python train.py --n_layer=11 --d_model=256 --n_experts=96 --experts_per_token=6 --d_expert=64 --d_shared_expert=64 --activation="swiglu" --moe_layers=[0, 1, 2, 3, 4, 5, 6, 7, 8, 9, 10] --router_score="softmax" --normalize_top_k=true --routed_scale=2.5 --balance_loss=0.00239 --balance_bias=true --router_z_loss=0.001 --shared_expert_gate=true --init_std_router=0.029 --lr_router=0.00132 --n_head=4 --n_kv_head=2 --head_dim=64 --vocab_size=16384 --norm="rmsnorm" --norm_place="pre" --norm_eps=1e-05 --positions="rope" --rope_base=10000.0 --rope_fraction=1.0 --qk_norm=false --attn_scale=0.125 --tie_embeddings=false --parallel_block=false --init="uniform" --init_std_qkv=0.0312 --init_std_o=0.00667 --init_std_up=0.0312 --init_std_down=0.00667 --optimizer="soap_variant" --lr=0.00351 --beta1=0.95 --beta2=0.95 --weight_decay=0.0 --lr_head=0.00828 --grad_clip=1.0 --warmup_steps=200 --schedule="cos" --final_lr_fraction=0.1 --batch_tokens=[65536, 131072, 196608] --seq_len=256 --doc_mask=true --z_loss=1e-05 --train_tokens=611300000 --steps=4868 --dataset="wikipedia_en"
Below are experts of layer 2 (counted from 0) of a mixture-of-experts language model. Rows are named router (the router's row for the expert), gate (a neuron's input weights, with its number), up (a neuron's input weights, with its number), down (a neuron's output weights, with its number) and show model dimensions 128-255. Each number is 128 + 24 x the weight over its row's rms, rounded and kept within 0 to 255.
Before each expert's rows: "comes before" lists some tokens at least twice as common just after its tokens as in all text; "mostly gets" lists some tokens that are sent to it at least half of the time. This comes from a sample of Wikipedia text that the model never trained on. Tokens count by the router's weight.

# expert 54
comes before: ",", " (", "\n", "'s", " and", "\n\n"
mostly gets: " City", " York", " George", " England", " London", "ley"
router [114  90 167 132 143 143 141 134 118 131 162 117 157 106 129 145 123 130 146 143 114 134 104 132 133 105 147 112 150 112 110 120 126 134 121 152 113 128 105 121 117 190 123 106 128 103 167 127 100 108 128 114 158 128 137 104 187 127 107 154 119 153 131 139 146 124 114 157 115 156 135 200 116  91  98 150 115 158 108 110 110  77 117 166 145  73 127 122 106 105 135 140 151 114 107 131 138 139 136 129 154 101 112 145 101 137 132 137 122  94 121 115 140 134 106 122 125 152 147  97 118 149 119 171 110 147 142 110]
gate0 [111 145 162 150 100  95  87 137 118 142 131 107 113 135 173  80 105  92 167 177 133 146 150  91 102 125 131 135 145 103 170 140 132 149 143  84 164 102 102  93 136 106  90 124 153  95 106 149 110 106 118 129 152 121 142 119 134  92 143 154 100 147 151  92 137 127 169 150  77 152 169 145 146 111 132 122 141 123 142 108 126 123 147 112 161 161 135 133 139 121 143 145 123 150 103 161 161  92 134 138 108 177  80 160 142 108 124 115 132 110 104 160 112 113 118 112 146 120 147 168 140  74 107 142 160 130 113  80]
up0 [130 167 133 161 136 111  64 131  87 138 115 109  96 102 135 112 133 146 125 134 138  86 143 139 122 138 140 115  89 110 197 139  98 126  86  87 147 141 120 110 101 116  87 110 148 150 130 145  62 155 139  93  92 105 139 120 117  73 123 146  91 154 154 130 135 124 135 182 133 157 152  77 150  86 160 113 136 133 135 140 122 135 131 102 111 151 157 136 103 134 151 127 130  99 144 177 145 107 120 131 164 122 110 122 139 132 112  92 139 102 133 115 148 107 133 114 102 126 110 165 141 110 162 172 109 115 151 147]
down0 [155 127 122 101 117 142 112 155 108 111 165 129  92 177 121 143 133 118 127 109 124 120 171 150 119 118  76 152 144 123 113 121 177 186 160 114 119 139 102 119  94 132 107 149 139 156 142  54 125 156 105 119 148 186  73 124 157 123  94 134 129 145 106 164  99 118 128 153 119 161 170 160 134 148 178 135  98 116 124 160 138  99 116 128 109  90 163 139 152 138 115 114 156 153 167 147 108 124 117 182 170 128 131 128 119 122 155 103 106  90 146 118 135 116  98  93 167  89 131 123 130 133 135 116 124 131 111 126]
gate1 [109 113 144 179 129 103 143 112  67 109 119  68 112 114  94 147 137  97 127 140 136 187 171  51 137 155 128 133 119 135 116 110 148 140 114 133  88 106 136 111 134 102  94 145 121 161 134  98  81 133 127 130 129 125 131 123 134 134 172 119 151 194 123 105 119 104  92 117 159 105 103 133 131  97 153 139 128 149  97 108 122 136 116 125 116 159  91  93 144 110 141 164 149  89 155  99 105 117 132 129 116 142 103 129  99 125 133 120  67 126 115  91 106 129 132 140 113 146 171  86  98 119 151  83  85 117 152 130]
up1 [128 142  85 148 130 149 122  99 105 104 121  67 120 113 134 149 120 120 125  90 104 181 136  87  89 158 167 127 130 143 162 113 112 134 173 112 133 104 120 126 151 110 131 128 136 154 151 185 159 146 119 136 139 138 145 130 131 125 127 102 112 145 112 155 101  78  88 134 144 123 107 153 113 112 136 160 134 125 120 116 157 162 126 120 114 118 137 128  92  93 116 152 136 109 173  95  89 105 186  96 114 111 134 136 113  95 111 135  90 110  90  97  90 141 140 157 150 153 152 119  95 128 178  61 110 115 135  85]
down1 [112 121 140 153 143 164 143 126 110 132  99 140 104 123  71 179 129 122 104 105 127 111 110 137 121 129 152 105 148 133 126 126 159 132 154 137  94 142 130 132 147 169 110 123  96 143 136  92 112 140  88 130 113 158 141 139 102 134  84 130  88  94  89 150 146 143  75 131 120 112 106 142 131 128  88 100 175 110 115  91 140 136 121 100 114 147 109  70 149  78 173 132 109 157 136  84 120 118 118 109 105 101 138 134 104  82 154  92 100 110 124  92 127 159 143 165 146 157 193 137 123 165 146 136 155 102  85 109]

# expert 51
comes before: ",", "\n", " (", " and", " of", "us"
mostly gets: " species", "idae", "ological", "ism", " Research", "ius"
router [111 116 115 124 152 186 178 148 138 142 151 139 134 104 131 182 151 115 156 138 135 122 131 120 147  90 147 139 140 106 119 116 145 115  95 138 145 127 107 117  83 176 124  99  96 140 146 112 124  92 127  99 170 119 165 125 135 112 119 130 122  75 133 142 132 130  84 156 120 167 134 138 130  79 114 119 131 124 111 130 123 109 126 130 140 104 112 166 110 119 110 159 103 105  57 155 180 119 126 109 157  97 108 118 108 127 139 121 148  91 176 113 128 150 114 161 144 134 145 130 116 184 117 140 107  94 169 102]
gate0 [133 104  91  95 138 104 109 148 119  95 121  56  96 123 180 126 204 120 117 135 146 129 154 125 129  93 122 126 111  81 116  90 143 144 150 141 153 117 105 136 143 153  86 111 119 156 101  98  92  99 137 100 139 189 115 111 145 129 142 138 126 127 131 139 136  97 102 105  98 130 150  91 133 134 167 172 142 176  73 120  91 121 150 147 110 140 135 163 142 154 137 164 125 148 103  66 150 109 112 112 135 137 145 110  90 102 142 154  91 105 107 132 126 141  96 124 155 104 145 131 146 153 100 136 113 133 165 169]
up0 [109 131 141 172 100 104 130 144  89 128 117 161 127 131 117 100 114 130 131 124 145 129 148 181  79 166 107 119 128 166 132  97 153 167 105 160 161  78 108 117  90 103 150 169 145 115 155 156 113 133 127 139  78 125 102 111 107  88  71  96  81 110 107 132 115 107 154 112 129 143 108 122 136 113 138 130 160 134 167 111 175 129 132 108  83 140  85  88 101 114 163 111 144 119 160 164 117 118 153 145 132 132 135 125 140 117 107 131 143 167 116 161 106 133 160 120 114 148 100 106 132 111 119 159 159 128 130 110]
down0 [154 142 111 174  84 150 125 118 169 143 100  70 125 136 143 147 159 134 128 124 173 147  95 109 125 122 176 111 109  93 150 162 126  91 151 170 150 159 171 136 118 129 132 136 106 153  81 121 130  96 110 154 120 143 129 100 140 160 100 123 170 132 117 141  99 128 117 124 104 107 151 106  89 132 146 174 113 107 132 131 121 118 109 147 112 121 162 171 101 214 121 131  95 121 109 134 164 124 121 156 130 147 114 116 105 142 131 121 157 129 119 109 134 150  77 143 153 130 158 146  98 121 174 114 115  97 105 131]
gate1 [103 140 124 109 144 136 154 120 148 120 133 162 138 161  89 141 152 179 130 109 166 112 142 150 156  93 123 100 154 106 214 121 108 107 155 113 177 156 107 131 106 122 101 109 109 110  91  87 129 113 102 112 144 126 129 179 120 105 162 163 110 121 139 116 114 101 134  88 122 151 171 110 127 127 147 114 139 117 105 145 123  76 152 107 102 134 155 134 166 164 138 150 123 150 154 111 154 168  92  81 114 119 142 122 116 126  91 105 136 146 136 107  88 159 132  80 114 114 132 129 105 134 155 153  78 166 128  91]
up1 [137 167 126 156 142 133 143 146 120 117 153 131 156 133 128 157 123 106 130 146  96 127 145 137  77 117 149 120 147 170 163 110 156 125  98 159 113 104 130 132 158 150 142 105 197 122 108 141  78 127 138 152  86 115 148 125 137 129  94 152 131 143 111 133 181 130 151 156 150  94 124 142 147 153 112 151 104  99  84 118 141 170 119 105 162 135 166 168 121 148 117 106 123 123 117 180 139 126 168 145 147 136 115 114  93 153 159  97 156 123 134 138 140 124 151 132 119 150 109 178 157  80 146 136 176 144 111 115]
down1 [108 135 137 119 135 158 123 193  79  98 123 134 120 135 123 197 178 137 153 150 110 101 162 127 127 143 202 163 153 152 132 130  91 176 105 126 145 119 141 117 215 134 147 162 150 143 121 187 150 127 167 125 125 100 126 113  54  89 149 130 112 130 119 130 132 164 116 122  96 152 134 143 120 119 129 124 129 140 116  92 121 135 137 107 117 164 125 127  89 172 114 111 134  98 108 119 133 115 111 140 121  99 111 132 145 124 148 142 174  88 138 120 107  94 126 139 112 133 148 102 142 107 137 133 130 130 101 156]

# expert 49
comes before: ",", " (", "\n", "'s", "\n\n", ".\n\n"
mostly gets: " States", "ina", "io", "ino", "ana", "ari"
router [127 107 114 104 137 141 151 119  92 127 161 146 155 121 102 130 122 127 156 153 129 130 116 136 126  95 112 114 150 140 123 101 125 124 102 138 122 115  98 113 128 168 123  84 142 105 190 134 115  90 115  96 198 112 145  98 145 127 121 143 125 119 133 162 140 130 117 149 131 131 137 205 139 111 135 121 104 116 128 100 121  95 120 141 124  43 106 165 108 119  71 133 165 127  72 175 134 113  92 117 171 115 112 151 123 116 126 135 128 131 111  98 173 125 129 109 108 164 110 113 113 160 113 145 108 105 155 105]
gate0 [137 120 163 138 140 147 150  95 124 113 146 144 128 162 111 169 112 155 134 125  94 101 145 134  88 109 142 126 137 125 176 111 137  95 124 124 158 162 135 151 112 130 153 128 112 143 140 169 174 133 135 112 125  88 140 126 166 144 125 112 134 109 136 135 123 130 118 118 139 117 127 160 152 128  62 119  97 129 104 158 121 128 151 160 105 100 156 140 101 114 158 120  88 142 107 168 118 152 119 127 146 150 166 127  82 123 134  97 145  90 135 103 149 108 157 195 114 168 125 175 131 109 158 154 152 154 111 130]
up0 [139 152 131 126 148 108 149 102 125  94 142 158 142  76 132 115  65 172 104 139 109 162 122 110 141  60 111 117 137 149 122 142  87 146 130 142 132 129 109 181 149 116 103 118 114 154 136 160 126 141 142 109 145 147 148 107  98 168 151 136  87  98 131 111 110 173 130 128 100 124 139 115 115 122 108 146 129 146  88 132 119  80 144 114 118 100 131 124 137  93 134 117  96 152 132 186 130 130  95 113 140 145 162 122 110 101 151 101 144 158 144 145 150 103  95 124 113 113 135 130 143 136 142 125 160 168 136  99]
down0 [116  97 107 150 142  80 115 165 171 130 177 115 134 140 146 129 108  91 120 144 141 108 137 128 127 118 156 142 145 158 132 105 157  81 129 131 114 104 125 155 102 143  83 135 122 118  48 106 118  99 126  89 134  95 117 169 107 117 157  83 132 101 128 137  80 101 126 121 131 152 122 126 151 117  75 109 165 155 128 151 115 144 134 105 148 132 126 174 152 149 187 125 127 139  87 107 131  70  94 129 148 100 125 190 148  86 147 106  78 128 155 124 159 132 141 166  92 137 166 136 115 118 112 153 117 145 120 100]
gate1 [142 139  77 147 147 167 153 129 140 146 136  74 124 147  66 143 113 110 130 139 113 130 151 124 132 119 122 142 130 132 133 123 129 133 136 128 126 140 102 135 139 135 129 121 123 147 136 112 137 145 171 103  90 129  94 143 124 117 172 123 120 113 101 115 121 128 131 143 129 153 107  79 149 109 100 148 128  95 104  74 165 118 135 191 132 129  70  91 128 113 140 122  73 133 147 133 164 118 102 149  87 157 167 115 137 119 160 129 134 153 123 131 132 105  96 154 154  82  61 140 126 140 159 148  82  91 143 136]
up1 [113 138 168 139  74 109 118 115  87 119 135 138  95  92 168 113 126 108  85 152 127  86 154 140 105 137 138 114 125 108 137 119 121 118 127  98 150  76 139 129 103 122 147 146 179 104 129 128 146  91 144 143 113 137 125 123 142 130  83 108 112 126 145 120 102 116 117 135 175 131 136 126 119  92  81 122 170 143  85 161 104 118 126 136 139 111 176 101  96 119  95 133 147 141  98 118  71 152 165  96 128 108 130 100 112 144 137 119 105 163 138 134 108 144 145 106 106 163 172  97 112 136  88 148 100 164 105 125]
down1 [159 134 166 144 128 112 124 149 156 129 155 126 113 140 103 128 112 124 100  90 105  68 146 134 107 119 131 110 115 155 124 111 149 129 104 118 131 126 127 122 149 123 125 134 148 133 137 156 164 149 143 148 105  66 163 159 116 173 120 132  93 105 107 138 120 171 136 178  98 103 113  78  98 194 118 116 124  90 120  96 138 173 123 153 127 111 125 148 125  81 110 123 104 143  48 111  93 107 108 113 153 115 151 164  60 103 128 109 134 112 127 136  75  92 129 130 139 137 141 137 115  88 142  94  93 130 122 132]